Experts of a small language model.
Size: 14 layers, vocabulary 8192.
Experts: 20 experts in each of 13 layers, 192 GeGLU neurons an expert.
Below are experts of layer 2 (counted from 0) of a mixture-of-experts language model. Rows are named router (the router's row for the expert), gate (a neuron's input weights, with its number), up (a neuron's input weights, with its number) and show model dimensions 0-127. Each number is 500 + 50 x the weight over its row's rms, rounded and kept within 0 to 999. Numbers have three digits each.
After each expert's rows: a language model's description of what the expert responds to; "mostly gets" lists some tokens that are sent to it at least half of the time. This comes from a sample of Wikipedia text that the model never trained on.

# expert 12
router:501543594577486509592441442517494519457536453521414437439579487460585585521482510551450546442451390531480468547593451494488483521499502369388519517472513474469437426437506444523512477477445539553464506521484450477454512494427416434640498503605607499536408464413532515461459542411498506437586574521432496473617489438543458475444555458503486421522602531583482585587471565496500477578379
gate0:511552476555470547508480409486549457434479562498533491614505592547587519488434488480419498458502590564529520541550558454483489528570481379524592454569604532536451531461562473460474488531475589474525481512538495587430433543400544490422521466489493456500521522483483496507538474457601547421569460501398440497532431459467546449503573536425481549587481467579514532507522406515573474518526
up0:473496513508516510523452469408506538487515524472538443409521553485544529546606492438531453434523469410522475503466489500458504484522574502554506529511581489506470494486491517534552499535461547406384491491516531459596472581417461442463486491519531461502511524495509487553500505508492524469534599530560499534476452382533543501495432525434536533463539464552477583454443559530520570566498
Capital letters starting names or initials, such as T, B, S, I, J, and the piece right after them, such as T'is'ir; also Jr in names.
mostly gets: " T", " I", " B", "I", " U", " t"

# expert 10
router:491492452499496464530436420484510519427424527569470526500529497549566566582495500510536456475536499504465531591542490514491460573497531471515506558495527452610539480435462477506512418574504498583467502541502517518482556450453404517561473583563458539432422513509532547501429502440568568430473541605380494531558420504470430490396431508605531396501532476531505589555503512524450596462460
gate0:518520486413523473504480498468524552451613406655389432550531437504451477468537449467476552602475369440494525561423493453562538439426480534486462471413560516540563486438516396512452519452519459516553545553505607512559480463509481543499514529485391471556449513410469469506502446443510571509468472539505572540481592498519515509527529409451554484572428434562511465525510517498552503560555
up0:539377488614518493542531539466500471577484534449580482466511527494501474550569531498549538502515515500525371499391461445555550538482494520566507467604455553477480453559511608450561518521456469465546518463468383452475505497532440429503453469460593567491563464461572493527453524509460433472565556479514459486562487549543510555473482494555461517452408520439494436486476524428469432469466
The bare space token before a year, score or figure after a name, colon or preposition, such as Kiev' '1992, in' '2010; also v/ev pieces.
mostly gets: "v", " well", " ev", " r", " exp", " res"

# expert 15
router:485539448584599482536505459475526442420561502555454504546532528452498527495483471592465503512459510489462477536547464476502469580479490457536457501466580454499507504468465475443464457632535406529465515517419490442534542490478476474543473478527588433528479457433497530490425539466537523473520570490424495535539491464462437533464465521598511500409485487502552542501540449502495479609443
gate0:486544330492498523438552474563565529518449441457496540379463474388336502470555463477556470639622407497504493532519483472490455507564569517482429485445522522425477470451533482520461479525489553506509572451461558472494488495481492410519623479467494451524506506500531575489482585455528578493514477522441487495585550531582470480424425540531486509487531504434476439556464514481516492457419
up0:539530477494546515611519477419480447514580481638478473612538492493630531507479455540504543510437452488535653508436416436601588482426568539466449449516410479519519549557451587497495489440538481590473404476556469449527528538609498512492425487459482486553489491437602414573483529496490526465516540462570539467373410504383515457596532451530506480513500498555591563487569468487494507568554
Coordinators and linking words such as and, to, as, but, into, than, plus == section heading markers.
mostly gets: " and", " to", "===", "==", " but", " into"

# expert 18
router:516579488540497526605453483557557482363443407541456487482503474583478442544482438515499512490467492510454472557502520528511438531467550428521521493432442470542525507511515550575494428540496446516563524463515503494417517506471453503542518387548534489549381531490507584424496491451573544445521495479412497528513507473490424530581559489572528451471463510581492594649594493493480515474358
gate0:523531465451502514612571537587433532522497404502505566423538442524406487417548528515530494568528505550556536517497535416549484558441444453530502418489446600469587511578410466489565466553511416448438515530552515336394415575405562509540562464500470458589404468477495501616547551598401490484467458415451378555543529520505583473504549582508484520557501535558498593509525488419510485459482
up0:503465511552549463481456493494415515611475541485483444531516488543430520459513547593464505527438630504532447497546572441597513531510469463413514461536484528603523379452522457534534573534464623558441583494475444463479526521505565566445437443562489567586457475564584490466495606541557558549436547452468534452605503564544521554472525431468574504459534450439507494536418586492526564529562
Capital or lowercase N and lone consonant pieces like w, b, z, ch, k in foreign names, such as N'w'abunike, Utre'ch't; also it.
mostly gets: " N", " n", "n", "N", " it", " Abd"

# expert 8
router:458515528439454423615426453529471598413515444523481495544454456481537449461520466558442531493597520470480536567552432463493599485517483468493554469513430496565553487435530462451517468542517490576511422497502517455558547419464485520544535524555525461470512427537478586469485492494564576487493527574412476526549510483573438423460467525513580454470523508559493451574518474524474479501473
gate0:452481569531497481545550423473511552518525465420518505438524503502409423503475655487470454587509537454490473408395568466490565432527428490567571533458482476485463387591435554434540528511448437605519453447443537478449583458477476492553467515515463444489575550588506426433561493552498428518563460523459429497467416459462519549547579581483512509550501544599494476552485518467562446551463
up0:418566617565521470482509530510519600461508575459527504423531484423532452515510507487490483471466552466453443478584472477491532478541399485583543588563479477529605526538462473539388496546513439585538425517565518550431527403524514549538512545502484463486506516492455515452544444430523439446528558583421527455467495524493499462434561458479457437472445456492467433494477533475460485410440
Relative and demonstrative words like that, which, who, this, plus mid-name pieces er, en, on, man, son, such as Daen'er'ys, Kem'er'ovo.
mostly gets: " that", " which", " who", " this", " This", "man"

# expert 16
router:451515525541531448518423497411489540521432469512514503438583520533466424520492452567529527518530541457544471533542464439469474514534479429475464473424553466545538478452529449445412431499535384539534518508504500536548502525490490519577515489465532522534456516518478610382488456524452556361546461515394534526556515459532501431479547549499525467510488549605592480497585529552531555560403
gate0:548446524422469533483525478489496490414482491529433473473549553498508491522463528485535479460475521489399453452546508509431536503649516526477599523560545458512482516513588462486463468502473566524474528451478524412513479507557480558448441444573480567413557521528469475540490471441606540517526429522436514505457483388414480511543535482435556487571488501560402537560547568392531462514467
up0:489546422506598456544484549471470524510445461484539517573503416598455470532552464460488552542541517517513404434513530442437500389466487483532516488543534467534517425494497447472488516593503524503575495465467630552485559521553521485517496475394498425555431499519543473416586517563498440480432426455563481526518482518419406434429564501564450508459430556502557524504549544443457464461492
Sentence-initial The, It, These, and the word name, plus small mid-word pieces like r, or, e, such as Hor'r'ors, mete'or'ological.
mostly gets: " The", " name", "182", " It", " These", " Me"

# expert 6
router:539520544542502563573447474525454509473454546559544482492554504637503532521520460516493519513524556432480541552575429494515543600451584523538555475546413427532487469379438463469439384538477418583493410416519445523463551478463456507560450507547531497477473453511578577423418495456513619485535539547406555516495431456447449495474480394508605497463535559522474512574569495510423549526476
gate0:463461409617542444443459521555495513506477433489532487516514414514423565524548525486536539466421510482521495460559570494486553588540522517401498521461444500508579533519445467519498474492486532567439379451459498561493517624482528375600563498576478519513407546539569553445410578532414534489516543570410392418490615460470470541506452466557524494488534512459519559496538438509440504461597
up0:545422500523525601508468519476406542454510522503463491505432529503442533453490466443491433415513556461465532517499563424437580553510413459409474534551482487541443439462434571493475496527541522557556500430495547456553503428491475515523468462605460546470555542382411489472615520523450536541499428502539485484522418436511471518586497482513458459496622509540513468340542470463440517488521
The suffix ing and c/oc pieces, often the doubled c in words like Peptococ'c'us, Boc'c'accio, inac'c'urate; also verbs like making, building.
mostly gets: "ing", "oc", "c", " c", " C", "aking"

# expert 2
router:473538471512619525541394489543549490427427472486517567487557526477535631501540486614515501472463491461456436533525526485470497573502531408454493522493524505523465520446485499470495469523492475528479508412514455560475499571504465481559640573523515530523413515494543544548486557443532547509625598481462461523532488514645388453441540411527513372481511508529545529590482474525486565506378
gate0:530550547484565480458526551483519441448447530520493502449517517536507475505511496402507560474459473588576526492480514495433567498447476525477440540487577508445468549511553447563528489486428540442569567417419557472521468475436567500588608518494470493459555507487579551527505498465579491576531488505560551464509532385535507422467506482502456453517484478451485505508638527488512515413493
up0:578422473586528590539498490522480485524499459456485536430606541572418518425433479478425432504488427548472470500504604584557563526566512375542483491550501524578541468497529412443560495472524376488445462475441545472520517435526452427438489533407534493489543497523441491496509527540436418555446496481538485520468436518517464509417496518465478477483528530572540560565514499572612515499536
Periods ending sentences and paragraphs, and colons after field labels in taxonomy or infobox lists, such as Phylum:, Owner:; also pieces after initial K.
mostly gets: ").", ".", " K", "\".", ":", ".\n\n"

# expert 14
router:500618473498482500541430467483586491469480469543408448496483523557523540558473414515487534508401544433530489498562456486422524586472491502471485535433505483574497542468512489417529586584540546580400467449471530593408509439474512529556506594536569581448464508479550576399494596433453579545535516525494543567595522424435439542470490441478622464446548500514515610551537532552381551570494
gate0:506504411503505482493453532463409494540538495532578474453438494487526526540581521535525487509540546489417486590413508471533600559524492543624454489464543480512540524570481434609571308468478516462493523505617563432483516546432520482495527547430496483481618582464511487451531520517487515504546526459436412529573628526504494506481546561427523413455529563560583501564488547411471500572358
up0:447548443587437452522451492458533434556553557504535477542428500504544519545609465515512516434440472538474501445482550528489528577478534417562532505455517528533499495528534516460527607402364500458526481468567473521393496551462525397541518561576297448541491501597496550534440547440491502457569533517522431536487553464540427521519556469456502433409602382500443458560518467486422502488496
Pipe and line-break table row ends, closing parentheses, quotes, and past-tense endings like ed, ized, ated, such as Encyclop'ed'ia, prep'ared'.
mostly gets: " |\n", ")", "\"", "ized", " took", "ed"

# expert 4
router:560518437476521490587533380495444592412513491597520481480513489548465518580559499564513535464490472525401504573526435437389456494533537436432558490610512501592530464439516452534458502490544463501434514488471482500487514507436490565599389486452438485517452480543366520489439512460573489365544584535428570497554540479475535436445496483527449494489489487481457548513609557419445517549465
gate0:546425446449471503525440372495429590477532582412518432505568523552507558470515391461649438462559541511503459599516576485508490523491505520474566455524530548404428534445528477527492507534524515466459521562468517611520446526480495426549423579478484474439489425474466511557526463524369486515531503509467517451419556541356602522432524479522491474539619525558416480495562489562483562568397
up0:513387552536492580432475564555478554489493590508453532376550496437577446467568438527475443552538477492498478560452476518551577574481526553462569523493443488375468598495531532524534427434511500449448486486526459481557464440511554561492493545523501472466472479451365469470501567410508490426505491595468552471437492518441503581333454498465431492486549435470482482542527420605500491434494
The word with and word-internal or plural pieces like ar, ers, ings, ions, mostly in South Asian and Iranian names, such as Uttar'ar'ama, firefight'ers'.
mostly gets: " He", "ers", " with", "ar", " en", "ings"

# expert 13
router:498507428504528444586417397415423486438533494580477566486495480548535497542530512576477557457476491464431483589522462469484490543435536494431547504513512492551437519555419501492497439502556506627430492428520519499513515493481467481587510471514535437550460429464514616450418608441580544529604555583434481513473446417487412471469477407576546447464568511567555558528534499542480588573450
gate0:543570444476551537532455592436542302498399568521563487448541444528556479520504543506506488505573515480498480517458534520475483405474514504524453472448582542537476578533440507515546484407505431461459562467489512472584524415485490471501525384420595434453570613516541470427434582569494455501501488527423513535559577508510546465548416433567564467504485480496558553503504447442485461527446
up0:467403562500480474431515575493508431423555501487528497529469579549485559478373556451497456490520572515501480639594465480505576527542521468520446400440552468524430517565515499543507479552461424542456516565551510519503412488497497462440485516627517504488550505482501513624489473498546461496511528546437433520571474463496527555574619525523451568512478435502506486522508519545476430517587
Commas after words or closing brackets, and hyphens starting list lines after a line break, as in infobox entries like - • Land.
mostly gets: ",", "),", "-", "\",", " •", ".,"

# expert 17
router:516542419453534507570469428568441517449532465552459556494527523488489471472489471538527556534533477468511506610539537465480552578516604493489539540545556597502495475486542549502497455564468447532442520496495490429518513506445451491532473577489503513522483477545581554509461471530475525436598570565426504472541460478554510520422503491548520491473507470577519579524501528642426636542488
gate0:509426432616546430525569387504502601488517467466474548473563510490462508515566494618479443492528501528531564521469468512439579615577507435498555476529558568499491478470569487536550498532447524543543457449525498522564466483512451554522526536535419620497442555469529572562471626457623504518456492568451524416434486501417522554521501387495545516492594633530389498547442524502485510548441
up0:587473530570448500471505514558448500409469631557486485609551527493542472476543474528543429519433561598506485505540486468558454499448540473583488574595508541539477544582484515545479506599530578514493517443537515463482470548515512483468472504599485547496470603540569569568442571527550561418438390542503488424444524462386391469544551479499596481513591548466429515510475513519519546534585
En dashes in scores such as 116–120, slashes, and the fragment le in names like McClelland or boulevard.
mostly gets: " /", "–", "/", "le", "/A", " #"

# expert 9
router:467551406594569536574532489474487495452469452554463553515485529475474535569478490623486465550559447529434497582535440512528474627507555467403517474537509482544524478388412513466455440573460438562520443466507485448574575437545458511533446492546555518499441544495562552436452536480488501416520489496441473461533481462514533500433583492554486512447459541495578551576546574495516606587495
gate0:536516531465617502510541455535437553514549514532534525569481528495493535489499437458447500413588412543483468565444614546596500378532501506409528445504486525557529453557394445495441458406551394462477483522485512484436397530502549559463519485517539482538537517449478472483490450498450572489601526480459393486470455512482494497516366519492543455467509460504485398459445503513547491569508
up0:451313407442428488578473569506577580482547539536528506581589512618508511490401523545513521502491455514470476350535532554498493572468386432495525503424492384460539457515483511457618514537465474523494480479480455472475526544483403454495552522567549486562470470499513471511466469534488542514461539495476546547520450425461479499471561512500483500632587491487528450479494539538437503503513
Prepositions of, for, from, at and the article the, as in died at the age of, president of, University of.
mostly gets: " for", " of", " For", "″N", "For", " from"

# expert 7
router:480503444519569435603465352548501564480430497478407419454593465478475546511460480543537544579408481436519451554541426470564504579480527444472510475506568539587440502474520499462464442563512457582494454535502439546501546460478505582572494551511502487478490484497583571466494550435502495477537557494433467555447512478531441540491523469542552469433543481586505530577518471556522516596451
gate0:534462435535517547483544450556488530482499516512384522568410488548556401481474541521483448563469500470505467444467522488556433563486517483601434551495514543541412505495510511489605528579516579536369531544505502456469579461579409568479578498544578482475531470518483593558579503434440480454495487541512541526532499542489493537476453383477517477474513531561468487452527501481509529569485
up0:538575495426517503509516457493529457517549553474394498490447402526391457531410579464502564558491528560556548532488532479453469634415532476563463468483582537599484535571556506492418542573447575585415454525492510528493508504428501476423496480505604572547524449522591535560400434459470564437565532470528538525537499497506543494485462453493546437449499499516497499439481481386487511547510
Pipe separators in tables, especially after distances like 100 m in athletics results and after scores, plus semicolons and some verbs.
mostly gets: " m", " ab", " metres", " comp", " imm", " kill"

# expert 11
router:493480497593605421574485418456501582489525547499446553520528480424480497613411381510431560458514516455449520518516550490420519467524509419417511486525510471550480475515498504514497480580549486603460452542534436449516473474463451495592435515548609509494422528412511566496445538423562534473520548503431504536454516454567468496489511445542583501526526470558515520511481452571455524526492
gate0:394513473505458407432492510437515418536526502532529518448482559567445511470455513437540464433506466441529417423537561516566484512516401463444392531421565542480639518486496467459581474508485448491445444592528467488502566460488521471510515397499459438474511468553614486579535474547358480448518524484507562561552488472562441481408479465456508471511457523422568495597584555514521473341470
up0:475439562488459638474537551454525594481443514477528458423550471460505477523540524511421534546457487518549547479516516453511524394464522522493538489467425448489484484491492565474509534504464490551502593469587505476528430577485486487540507545492499515461476531492483537486489506580531511418427478502503563476465444497455596490617468521506404502438572561512439471475394492539506545557559
Opening parentheses, quotation marks and square brackets, plus the first letter right after them, as in "lifeless", (Vera Kingston).
mostly gets: " (", " \"", "—", " [", " '", "("

# expert 3
router:567468474580490479576471472512540523383453466551469505425555514561515490561524474549556521571502458460485582521488427425441433520480423440457529571548509473524416440450485497506506410532582474586481474494550526499517502535464374433511503496496528477418463521528504552473456518532557475508518550535383525442581481590466435375523538472571570438375473436529561546627528497591434594532464
gate0:430609478434518526408465553491550523516509493499477438522526559472494466522411506544448469506506567512555464472499531487529483481515536480471396462472447470576536436435514473540529477557544642465522428545512467571454561540443482528537441471479482503445577494491540466465529583434467502471408473549510470538470379489580511539562552552470518400487541559527537528532503448569493462521409
up0:507517491435469518532449507441573503454579529494534508551506532496498440572464456538504473446596479421516453582530549479471547635545492435483445476552528473412473415370521529505467505486444576496449442564564437582487500564496509600423543478486429550536548524512503522437504566485450509519499508560510464554512521447582429440408546482589443482452395627472471447520576439504493470415482
The piece in after D as in Dinamo or disintegrated, plus not, more, most, also in See also headings.
mostly gets: "in", " not", " more", " most", " D", " water"

# expert 1
router:529514473536569406562447493451479486490542487560405469460511382440424499529467454550459542513463508514496561590520455458433451579410477427459477446453555486601556441501568527422520492524463497502492453520444462502549517503510453502502501524511537500470468447462400504522500481436526495490490597493477541549542479575538379544525573507479565420497510471547617573551503507584395495508487
gate0:427467485549527470506496541484518437520495544522448522528475438488532523562500404489463590460638466470489532501571531502495509553429508492404492435473492517437450500459564403477497462506465457542433476503496549566432529408561603511559598452451498486547439489567466431404529492622533495472534475470522442568455477480488465532506468509454512466494508448442415577484564456533486475555520
up0:527547508540540496410463549512482565498464568478432494498447492499437454501569491448557533445509501491525461464501536486472507526444416492503562505484580456423465563539444450527530514575447426478483467436527498517453497529586496496599581535436556473540498458483528450417461524556464504543542432556500507580455504609459421591634426530446485515474497528551502477505510466570539534469493
Determiners opening a noun phrase, chiefly a, an, An, plus any, one, another, own, and some mid-word fragments.
mostly gets: " a", " an", " An", " any", " one", " another"

# expert 0
router:539508505486513416567432509529442544505548455486500394467592509440526514532419544585425518589471508431410433554538515528476447494404526450412464463484519557566476423464424524503500503576534462511428390512496523581509554525439467546544541518499573423516486522539411516380460462445487465445521583514425521531557455439526504517501543480386548509399607430452508549553500426494408503536457
gate0:438528528495510538561461516488445537556516522537502573510525509475520502496442550453464492450416480516569655453496519497571438480386561490432430513414547484516473414546510560484476352512519508541401529470536438549460447546488539525574478553615511503481493552539583407588541481458450516413538495457559502474518466503461543516483481508470380489538461487531486492416369435555505424553461
up0:612569469546476471514543497518544535488484537507548518456474563488500560611597476549458451501479589529433451546525496499433527503533518547536547467502516478503473527542479543482512473446462527459452354612525550512500491417545416486405554414460540485508544446469469563514445492558529451519464472482434535496562572525482460531581469445579479536536534562427479567601541612465547566522532
Single digits inside years, catalogue numbers and statistics, such as 199'0', 330'7'; also nouns like time, season, war, century.
mostly gets: " time", " season", " War", " year", " day", " century"

# expert 19
router:594506492531531461528471425447541515463534506522460578468431478493531545443460508576515516451526485451464494453508549512507444545437527434466505433493569555613417461368512566429569543608509451493409501497490495412475486500438426447548439469496634488405456545483490577453408518460492522472498564550468535509534491438567453483502572509488526404491577557435617536520552465479517454570431
gate0:532482510434492506502509495434575552491568488509447479536527515521429445525480521488487570477400489508557507443521471504551412590485486483440563556499506447496521453583419506488531459528505414528503460489530506508564501532406587427522498519549558420481476519412488504565501526439588463532453578550585498556424464434636423505518479502516500504483528463475592708417539537602464420464545
up0:498463507603450587467484544527482498478436494465491488493513479449588650460567409584507396553490500584402533533505427530514510578580466439472465527413521539447536575522558592560471554426531508504549489515459545646545580494528489507552511469482441539403548539485599518500534499445487569528434459548634520518485436590481514439486553432501427520561519486628453435473449493494474563586494
Word pieces after F, as in Falciano or Falcon, and sports terms like Championship, Apps, games, district in football and club articles.
mostly gets: " Championship", " district", " ENG", " games", " Street", " f"

# expert 5
router:498587419528490517537461452503465560474531518555496533548573496524584566572443482597448540556504536413431448481517453488538456535530508458532489541421471462536480414430399450522432549530486506499526497531605519482502538511414471504511431539557459419586445541480445532433477484471620491518588542492409475528533462526479514504441547459447504497485544440499543489530546449553468575582472
gate0:544505466484500530544470541496492439527544491468507524496543546534507472430435478528506521484480519496487446547571530548606475385536580635524497477496464581517507522480472565507470612558547488577569521574470458538525448497496560385426473603437593466421429531501585508497579358497507483449570461502408494502490513441478443508473527485472479485547535499527604496529436496478437494495489
up0:552501481541619496528554492404539441534464554546445557527537521517515520516508525589538501542490501529470483418538542562490437461465505530507496481453525386470544458530533563557510439438539485462577552498473475428548536486437526477450470565474439506486447499505506469552436545474472452570525465479566298488552493399514504520494525602546486601460598485471449477481566574485414563539509
Inner or final pieces of rare proper names and words, such as Cuadernos, Coțușca, Influential, plus digits inside years and dialling codes.
mostly gets: "ible", " James", " International", " information", "ha", " Democratic"